{
  "head_dim": 64,
  "rope_base": 10000.0,
  "schedule": "wsd",
  "decay_shape": "linear"
}
Below are experts of layer 7 (counted from 0) of a mixture-of-experts language model. Rows are named router (the router's row for the expert), gate (a neuron's input weights, with its number), up (a neuron's input weights, with its number) and show model dimensions 0-159. Each number is 500 + 25 x the weight over its row's rms, rounded and kept within 0 to 999. Numbers have three digits each.
Before each expert's rows: a language model's description of what the expert responds to. This comes from a sample of Wikipedia text that the model never trained on.

# expert 6
Subject pronouns and short subject nouns opening a clause before a verb, such as he, It, they, who, There, the team.
router:472507473549506469486537515502497546475536525490486548527473467540507489500556532506475509512489487491541512497464477515490523465493501495509466499541500466480518466488469473479508516483488483506461495529469469469464545523489492500486483495521479474524468489497477501532546479521491499511501544511509534505536477491500480497479547506501473555464486499502508453532486521491488505519545493507458513519492520511561475500469486484499504537492552506485540508548467511471452505511464506
gate0:482485486521528503502483500507472456447524519529515538483510541468481537515541494466477454520474507490467503489475476494488485489504488486496487449500485505455455533491472431486423460520507495472479491483493489489539467490525530493515526506501513538557520484533499473488525545501521497526525491486510513512480496481492483455517463502442502488510458523541498452500468519490504451500507486530518522492509500482509526464514495510521501440527514496477504525502474495516497527507491479
up0:491464472516472482509513518510558476483512471481499534519516535513495502484517486498496507497538513531493496520463486460550540498542505492547547470477491518496506518493498475516485429528484491497524506444482487480502471483503452504489521464489503554494475509530474516490504548521469502533513514503528510504484520503506560493508480485469497511472505518472482506512520481460513452469478496526512486475507472505473500529457457502508527514532460530494511557494516540449494478471539522
gate1:493482502489463505489482488512472485482520495539503519505530528412514493508498502451506472505518492470506514520551497535478510478485509506485530507523503516504465464516543513477455487483507483513451517510521462555484520517497461438553488440522476533468504491504489485530511511491538463474522491494497498539476511508526498465525502489527464519501543478484467518491498493492492505508459499495504517507495487489498569485502484526540481517525520512516487461520549468542513487540476479
up1:500518493526535506482489483517468525536535500537481495500475509458542554476511484465488485497474505516475530495471504492503518507490512516482475507519534524492490489494518463553495516518543483505520514513480471496475534478490474485506494475507482486507523502501546533532460538501536465486481475500476462473501483535482456529476493512521474527428462506563535466508505453519524465443502491485441454520466504466509482487519467477485454520520486487491526484517480488494481504479495510
gate2:512500482513513475492515468494507486501525483483509507523498511498540479465470518511546532532481510505537473462512493527518454514520517517500487496511481514488523462519485575498521504507496517518470552507553538537475454481495478535507499490497486508532496536543509467510478500534513510496473512487472500506498521529500504482483450447522447547488537462503485500512486477528479511484483489555479518498484507510465554487512531479483538488535451537516471459509536517522483491458511530
up2:552522519469474487455495482511501452519500529506502500513497509470517540552496488510488507526516503481459512499508490417440504528503465549488462481485493497496509465487482519510461511498464474485474518509465462491483513500499484528506513546488493502548530515524461455471520480501504533468461451505478497514511489533546510485488497502516475506512540475481493525515484482493464471558487489525511484507462556495515486535505459474443487500518512491506503481489526488530507534490497492
gate3:506499484527502508521484464503529500497537518493508497507505525505482536483483464502476462508511455472427523500512524467453520558571482499502487483518523532475502488542487480514493487489491480452578490484478509529518465476508482544488495515458503517503488515539528506492506540506488494542478475519485498545508513516477500495518547505465538517519531500505524485503548501496484531496459508530469521470495495519510509492520439494483525514487511531521493539508497504469542485549480493
up3:506517498474471494530478514509487519517490510439521506527527510518510518514480494493490466559437487450576492499523504487473506482505488459472528478517500516491507493469503507494492503493483492529496537495532509494524514545485463540512510493505519428447524510515508456473508508498463499527514496474475494504493448517514516478450483518536496514553506515489467509498453463469476535532511565488482546514488505486486500501510500507531501499482510514488489504508509486491545557474518526
gate4:500510478507514528478512462506521510515464454501444527529527474494498452473481476444507546546540511553475512513538524504472541465504472506495541516503487482475498490521516511478542466471500541490536505533478481502483509492536528485489463498489517475504481519497485493539466453494537505508519471488480477518483496482511471502500508504496454476477538484500508513465494479474453512451450520456545479499510464501484554504516543487455487473486521517495491474495523506491510508515486501
up4:528503513452537545489521508486481477487511527494470503540473510545511479485512542476488492506510490507511501521495497494521517484516549490488520525484493491532508527544470519475491518477482526520509482468446484487508475512514505468482518517478524497519459465538473446511493480497521549515485478455533509491487491500494496450519491494502507500504564470463506514541509489556527473487488547489478494525530469467522482537547501558502499496467498510460493503459510490481520487438454518
gate5:491544493480493488504502539541494480464529494476548461546538543495493498537505539490483483530492501467481528514482489512499480560510495528489508520457494516494522502483554486465470508520513464495503508494538495497477480514488499532516505493492500537495488470534522517466455529476507517518473516467542491465471468537465537476500500507501474472492452495526493504498511506449499517549472531495530531507486483469506557491484566489502515502519492483558479473498494482512506473514470543
up5:502457502483534510483522488502494467506515522531494496500545496497487493477520534540475440480522507507483525559538550462487491513479472506495465517512473507495536547502518475524510516471518465507497505496516514538484460523471542484510526496540477486538478483487564536490462512471529444501520474508488528476512507536483497545534507508468455479490505465532503502483483498498502520549493496497488539533453501468508474499492484449491492455492490518529493537484485513459469512502479506
gate6:478547471490517492527501446474512484497506500540504486501502482469479516526477472528523512538517555535508500485525517474504498514494524523528477527540506550509490425515535514469539450488509505506516464482484520514498482527501518483479503530501515500536501516502481515539508544465506490471492502502454455504467491518506545555487496488523478503524506487458525536448499476549506490514465510469511439440509475496478516540497525507500473460510501519506505533500493507517468504507495519
up6:517482434529465553540527510510481495484517495505513527498502513519495455515510500462538501495502509515471471525487526495454519498528513444488505462510476524518516503541513497470513498494513503507476537466466494527526473497502525552520569494537523532505504530494483470465472527540537471525504486544510498486497479524508492501516474503530544519500482531518450533470514499498541483484491491524487522518523501457482505508475504531510502479534523501524457565534510539481515501530492490
gate7:501486498527489488556516511524502535516523517526524469463525514533475534476504527554520503500530484466473489482521525515462475468547486502483490488511503447521462539526483488490513544522526477451504500518508487515489503474494516495549491482477536495504498500513504518438519493465486507466485473489492478509501513506571522537515528537501491463504507452534449527493514479456507514505481479457517474514522503486525465451507475499500517472507497506538497457456472503469494492509493464
up7:496528494506484512458487498559493506480500504478521489519500475501496493451513499503500472511496481470477444496532499491490512477494509510517464499490472566497533478491480507528496484495533481513474472488504476495512427443472488461530473520473505486511457528499481510460512479498512496523522498575473520493476510497496532484487488538537486443512504483485487498557531489523522533502478487420494532464547473504507484512501490454483501491474497469550515506483518481468500494481472501
gate8:472524477502477492530463527498509510459468554478523499470493482476504474486477487469514525502531546483540493474531476495492421533511479470470477494508473496549516506493472519499479540505517463524488506494506475514517469508462512524518500522491513529520508516501498552471518530518527492498532517489484510493534507524482470506467508524509521496500537494445467461452494532579482501478464502490457503490535502495512546520510514538476506509484480523437493521508492517520511512540510500
up8:495494518510482466499509468485529500521511458518515475556518490506467469503499511496510473461501483513489545469470508480500543539524527500497464487506555507521504506488430531509474534499553457499522525512480539474459499491516509536472556519515501497493479509492482482518488536487504544509516471549503486504534487480465510508506507532559455502504482550521509484517497489494518478439525512484533506532514463483507523508545472487505543519511503471481533508490478491509496451477528511
gate9:516502521503510531476443480513500537526441515477496546489491540470553519513555501496506493500500499509502484545521530478503470534517455482498561481541474499495504468454456504509497491493497516494492515488526520519504497526550516463517479493513527493451497472533515512534519515507532463471485502486441505453504463507520469482475473490521520507520515498478539513489493498511450489517475511470500516508535528531477494512454504521519485520507514513485465456531499498504503511443523460
up9:536493501467535555497471505478523503463470511522531494538460487515540526506481504475492521531483487484462516486460529486463506495525475484485515488523510506511502488521521518477509464474524507484516486519465511497484505488477491484521534513510473509508470507482480524477506458473505506485484554460433488523446520458524501480442447504503481521518471554484502483496545456515493494467514509525519505515496547534444459547458517524480498500507517498511495515526520504462470495483480528
gate10:547494528491515472528467466503548429552468480548502484513483513478518523489452504532521468532492497513502506521502512481478514476488499561495504496503474527520483510533532480509479489455511531493530474516536551488521507512484523480518495505463482485540531469518544486475471502481491488477525513546491491499477514480471535515510503535461491522509523482485484553491486489517519543510489510511467496490449451519517525503525491509480499506478458516481464471494539525529477487539531502
up10:512531494518520524507513511521502495493457468530476537470472505535512510471530491520469501482539526497494500522462485497455517514481487525500508515461501471531500535480509556495489484501508496468461464516512497513511537475515479500500508512509432527457506505486481524524508484525508500510523526483500475507543504507523518468497512411513470538483524481526516448528497544533482481484527545504455450505477498545522519486497526493519478459484495543500463496472492531503488541499466468
gate11:468485513505480483501520519451507459496501494527484501524497565479456500442468481488473501438462524532506498513547500484472503524502474536540482545501508504476529529499558521530485511494523513482526485520483482515499505514526543497516486495499474476486523520504490502518519495472475506549497471539487498538475507551461485522503521450467480468492519525482498504482500501524469516519545477540494492489496535466472543485528541486508510491481560486488494487515493520532532522500452487
up11:511542488559491464523497492496544492473525477477515440509528481504492463496533502465501525520481531505526519438452536495497505493517517518513504483507454458517502512482533487485491460488506535512509501478490514492488485509484501514453506504506527503515473510563499496484526456477539559476462520512517491454527511531481520455508505462475503464523522482476509514543468504512511498510509520539488495493478538500535475506504502538470517500457473453524465522479483473532505468503472528
gate12:505524509480489549475516437549493479560510510503479489527510444448520495488514502503490499536502481457538480503490547503496514511483522456504503492487484502484506483471525501476488503539452539464504532516488506527479501509499495535531466501490506531486540504459526481525461485492516499493443478498525509497525484514486481491478493527467476518485485531485534509497454505464426488517474497511481468521490539499446515514501488456558507468502497478514495492468504476537493476503538499
up12:542506499526575494464517523498494479449493501445507455490487463522576507537544533475498558518463493512483500487492534482512503527505522501479501478525492503480536517512493476456515458487481494502480493501455531499528499510500530520451494496497513446526497464472524484507542499493501490535543533457496484533530519516498514495494521505506534510504494477474498492504481507530489468512497507517494536471485502547553492511480471479520515476512505504532514542519547532476480513482497514
gate13:506505467506502534463474496454456517497498506508505490498528508509492496504466524504444498473531503465488471484496525490527522525490524474487489487503489520471488518501468483473516470509492489552483535494546550569540450444500513492500471494496532505477534489513533511511482489498517497510488532518492533550499465498499527513493481525515480500542541504515512484513497528487478467495420527494484505516467494467511515485530528522518518456478487519505530504518448502495542468555541522
up13:496500496459531502527480483493487437517539493472521484480480491470539528460508478521459505501552495490489517469508528462501487525511520537478537533445485517485474493465506462478477452491510499478454497548501482539507492506542501489493534446490503522495504531526548481510493526527497544470504515497524498468496509530473536474541501476533510481438496490488494504514559510502505489512474544458462521470505497494469495487497459508475521512469487475507471487467488516521506513500486472
gate14:515513518520474522506564532453469472458492527455488508523493499508505490501509497462470507480491523493526497526496487499469492515499485520479530484476511533463494496497495461460472527501498502473463521475499500517520510535477547512503521479477488502528536505431499486442525483528505475473522529523559482500510512457513497478493472478502533500531487506535455444511476482484531500481521495462503473477496514484503531509507467487504551470491520472470556470543512522493463451487521486
up14:501521492492434485504495473445511510479468499469510501503484524515488506500488500533491486467496490505461448469537487544534525471514474517508509486500498523544454526466503491482481523494501530492516504466481475497509475461528545531475483507452486499482505518483490540558548516517485506526501500496459499514460465471501479516525512526529519529515507512521443507522472477485501478480486495575481500513540497480548443506516487491528539491541498504473528477517459486520481513516500494
gate15:472547477526525499467441478521519507480474471477503506501486527489495530460530541478511500475494515496526509493495476514531495523518479481522515501468507480540475550474534519499484426493468509522467505491496504522501459486515494489492513486496494457485513485484524501549491491533494489478503528495488521498514513493461498528529475556493523532480473499505538491501508526532506502461461525503485510519509544567458515543497476514457503512456508484476476501486496461484505486476538420
up15:582539504465468538495492479513520511510474543517479520489466513519472513500529515499507461510454509476491479464501509483503500534524480494533565489485507480531493534481514510503459496512479537454518529488501490500495552508537500497489514493461500488493485517494498489522534520525468489485528494538525482503538498491502429493481477527461476464539508492477526480530470521520530492492457509497475520542487520508505521531461546473442488506476482534486532493460520516503514498511474503
gate16:506490495531485479507495480500431541548503503499487480532490479521488482508519464450488513475519464450483463527446537505517514468473508469518481539462460491469497495557507455520492486513512514534512457534498503481505492497543523512478516522513497490494475493513478504473484528488461505490439512493524474498515457501511518485531474552486514517495503497486513499513506506509559522459532493502471474502489475487452488471485571474491496479489492476506488500490482520484521446472495466
up16:501526503535492491533496515504477522475533462515472499510552432539494533498556493533516473478473517492501509510494508480512515499487467460519544498494470496511487490503490489467504505501482551502492489527522516482506517497499501466484486495532487476515505475506454509497511505473457485555470481517540490470540477504524486557502526490490524525510461473545517511490462510523462495525504490491460481473480531423511512510471536464468500496491492520516528487494479534456558515462528480
gate17:478511514502474483531456515478539504464524528497502496508523553514492512508481497489481467455548482532506482479533498489576507502465500498487441519475495477477500506493500538522527484501450488505482494532512495525510477458539481549506493491533477498517480499466520461534512496505539490500543501532478521454481564509504510482519516524533483505498458552499456534525487511486534522512505492501463524481475500474518496461481511481520528490508486513533493520482502464565482512511473486
up17:509510535499517482500498493501505501524519481494492515478520466487489505538470503505504466505492496528527555456559474490530471521489528500497521505488498506512528483520518487519487445534487485505523540522494498473479483469533460519487480505484446582505514517482548503499522485495499496477484481525482531533507508509488506469465559471470560480556448529540437487467506473484453505534468482522466493534465527482480504503525522493512505489504461496497475511505486477490503479505500510
gate18:477477478504500506496478506498498483493554491515494468451452480469515467508511542533478483506540457536538469497502497517499493492529525484501514519497517509512553544521510499551494454445472492514544514528510497483508494509482488505533479449477520496477500504516543477524469475528484529496501512490454526538482534502526495534478466481510488492509514556498510529495498528529508519521495550491498492464510522531487539542516506474492521471479495516515474500509524492589515495543480520
up18:476529528520489553512511466443490517502487522513485528461529467534514506470507506522482487479504478472504495513504517485498502475527486430518496498486482483515504458520548502510495483483517527497520521560563494483458522486507485509505499510479549530486476491481531508479495483532536494512498493493501488498524493497476460524481547538455543523551496511526481523466504481501481511497544520503521451523481490460452480490530535493509520482499466489518506499499512506452557509451508542
gate19:471516450508539573481530520488473455498518532529491439465487502468510511489520509480530542474485540515438490500506528475488477484523495510475514504502494500455496487486536498472490502495492517490520489464489478508510509483510493532524493495519543500539500474505512516483483517446497511489519449530499519488504475521509496550473455531503477534484481528452534495480519507502476505515475520502460474455486511489442519515505516516518519491546507523473456482515512497528496509463458454
up19:498532542513508509549510438490548491524494488519496489467521526488465489471505505524477488531546472497535503490482494470555490449474535479520483476482509454490540527492514501486515506490487484485527545514486523441524515489498471496496493497463509512525469493494509485474472458549467506494467545518504511505487500502542528523509494505489498465536441554492512480544525483487471496481540466518500478511478462503474496491545462498515485493494512506510478492541473459518526477508482531
gate20:488522492454428509489491459487477494498536521486536461499446489478486458497499528500537503505481480519489537477494507466531471505512518536478510495467507527513509487478524499439472473523525462513486545491468553550469521478519503511468495480518516504508488496442525502489486489492502496459481533556463481474515527486494473528523469478512521472525499512452498510501494535495511496481505521488507509473512555470520471514488498519550496541503503459523464506537538505529497523490501486
up20:455492520513508501503528524502516520501501470500460486499496463484504479530508479491507479501506502488429538534486545523461471483473506468480476492493484504495504497494482514524550494512462498504485541453534517529514474495550486488478491580484480520508453517460459507492476531473488467503473477511490519499443506554505490542538528508489493499508492508472445492492482476513523549495496509489490516475521478457536516541464481472524447504529513500493516488552510478490510487507489512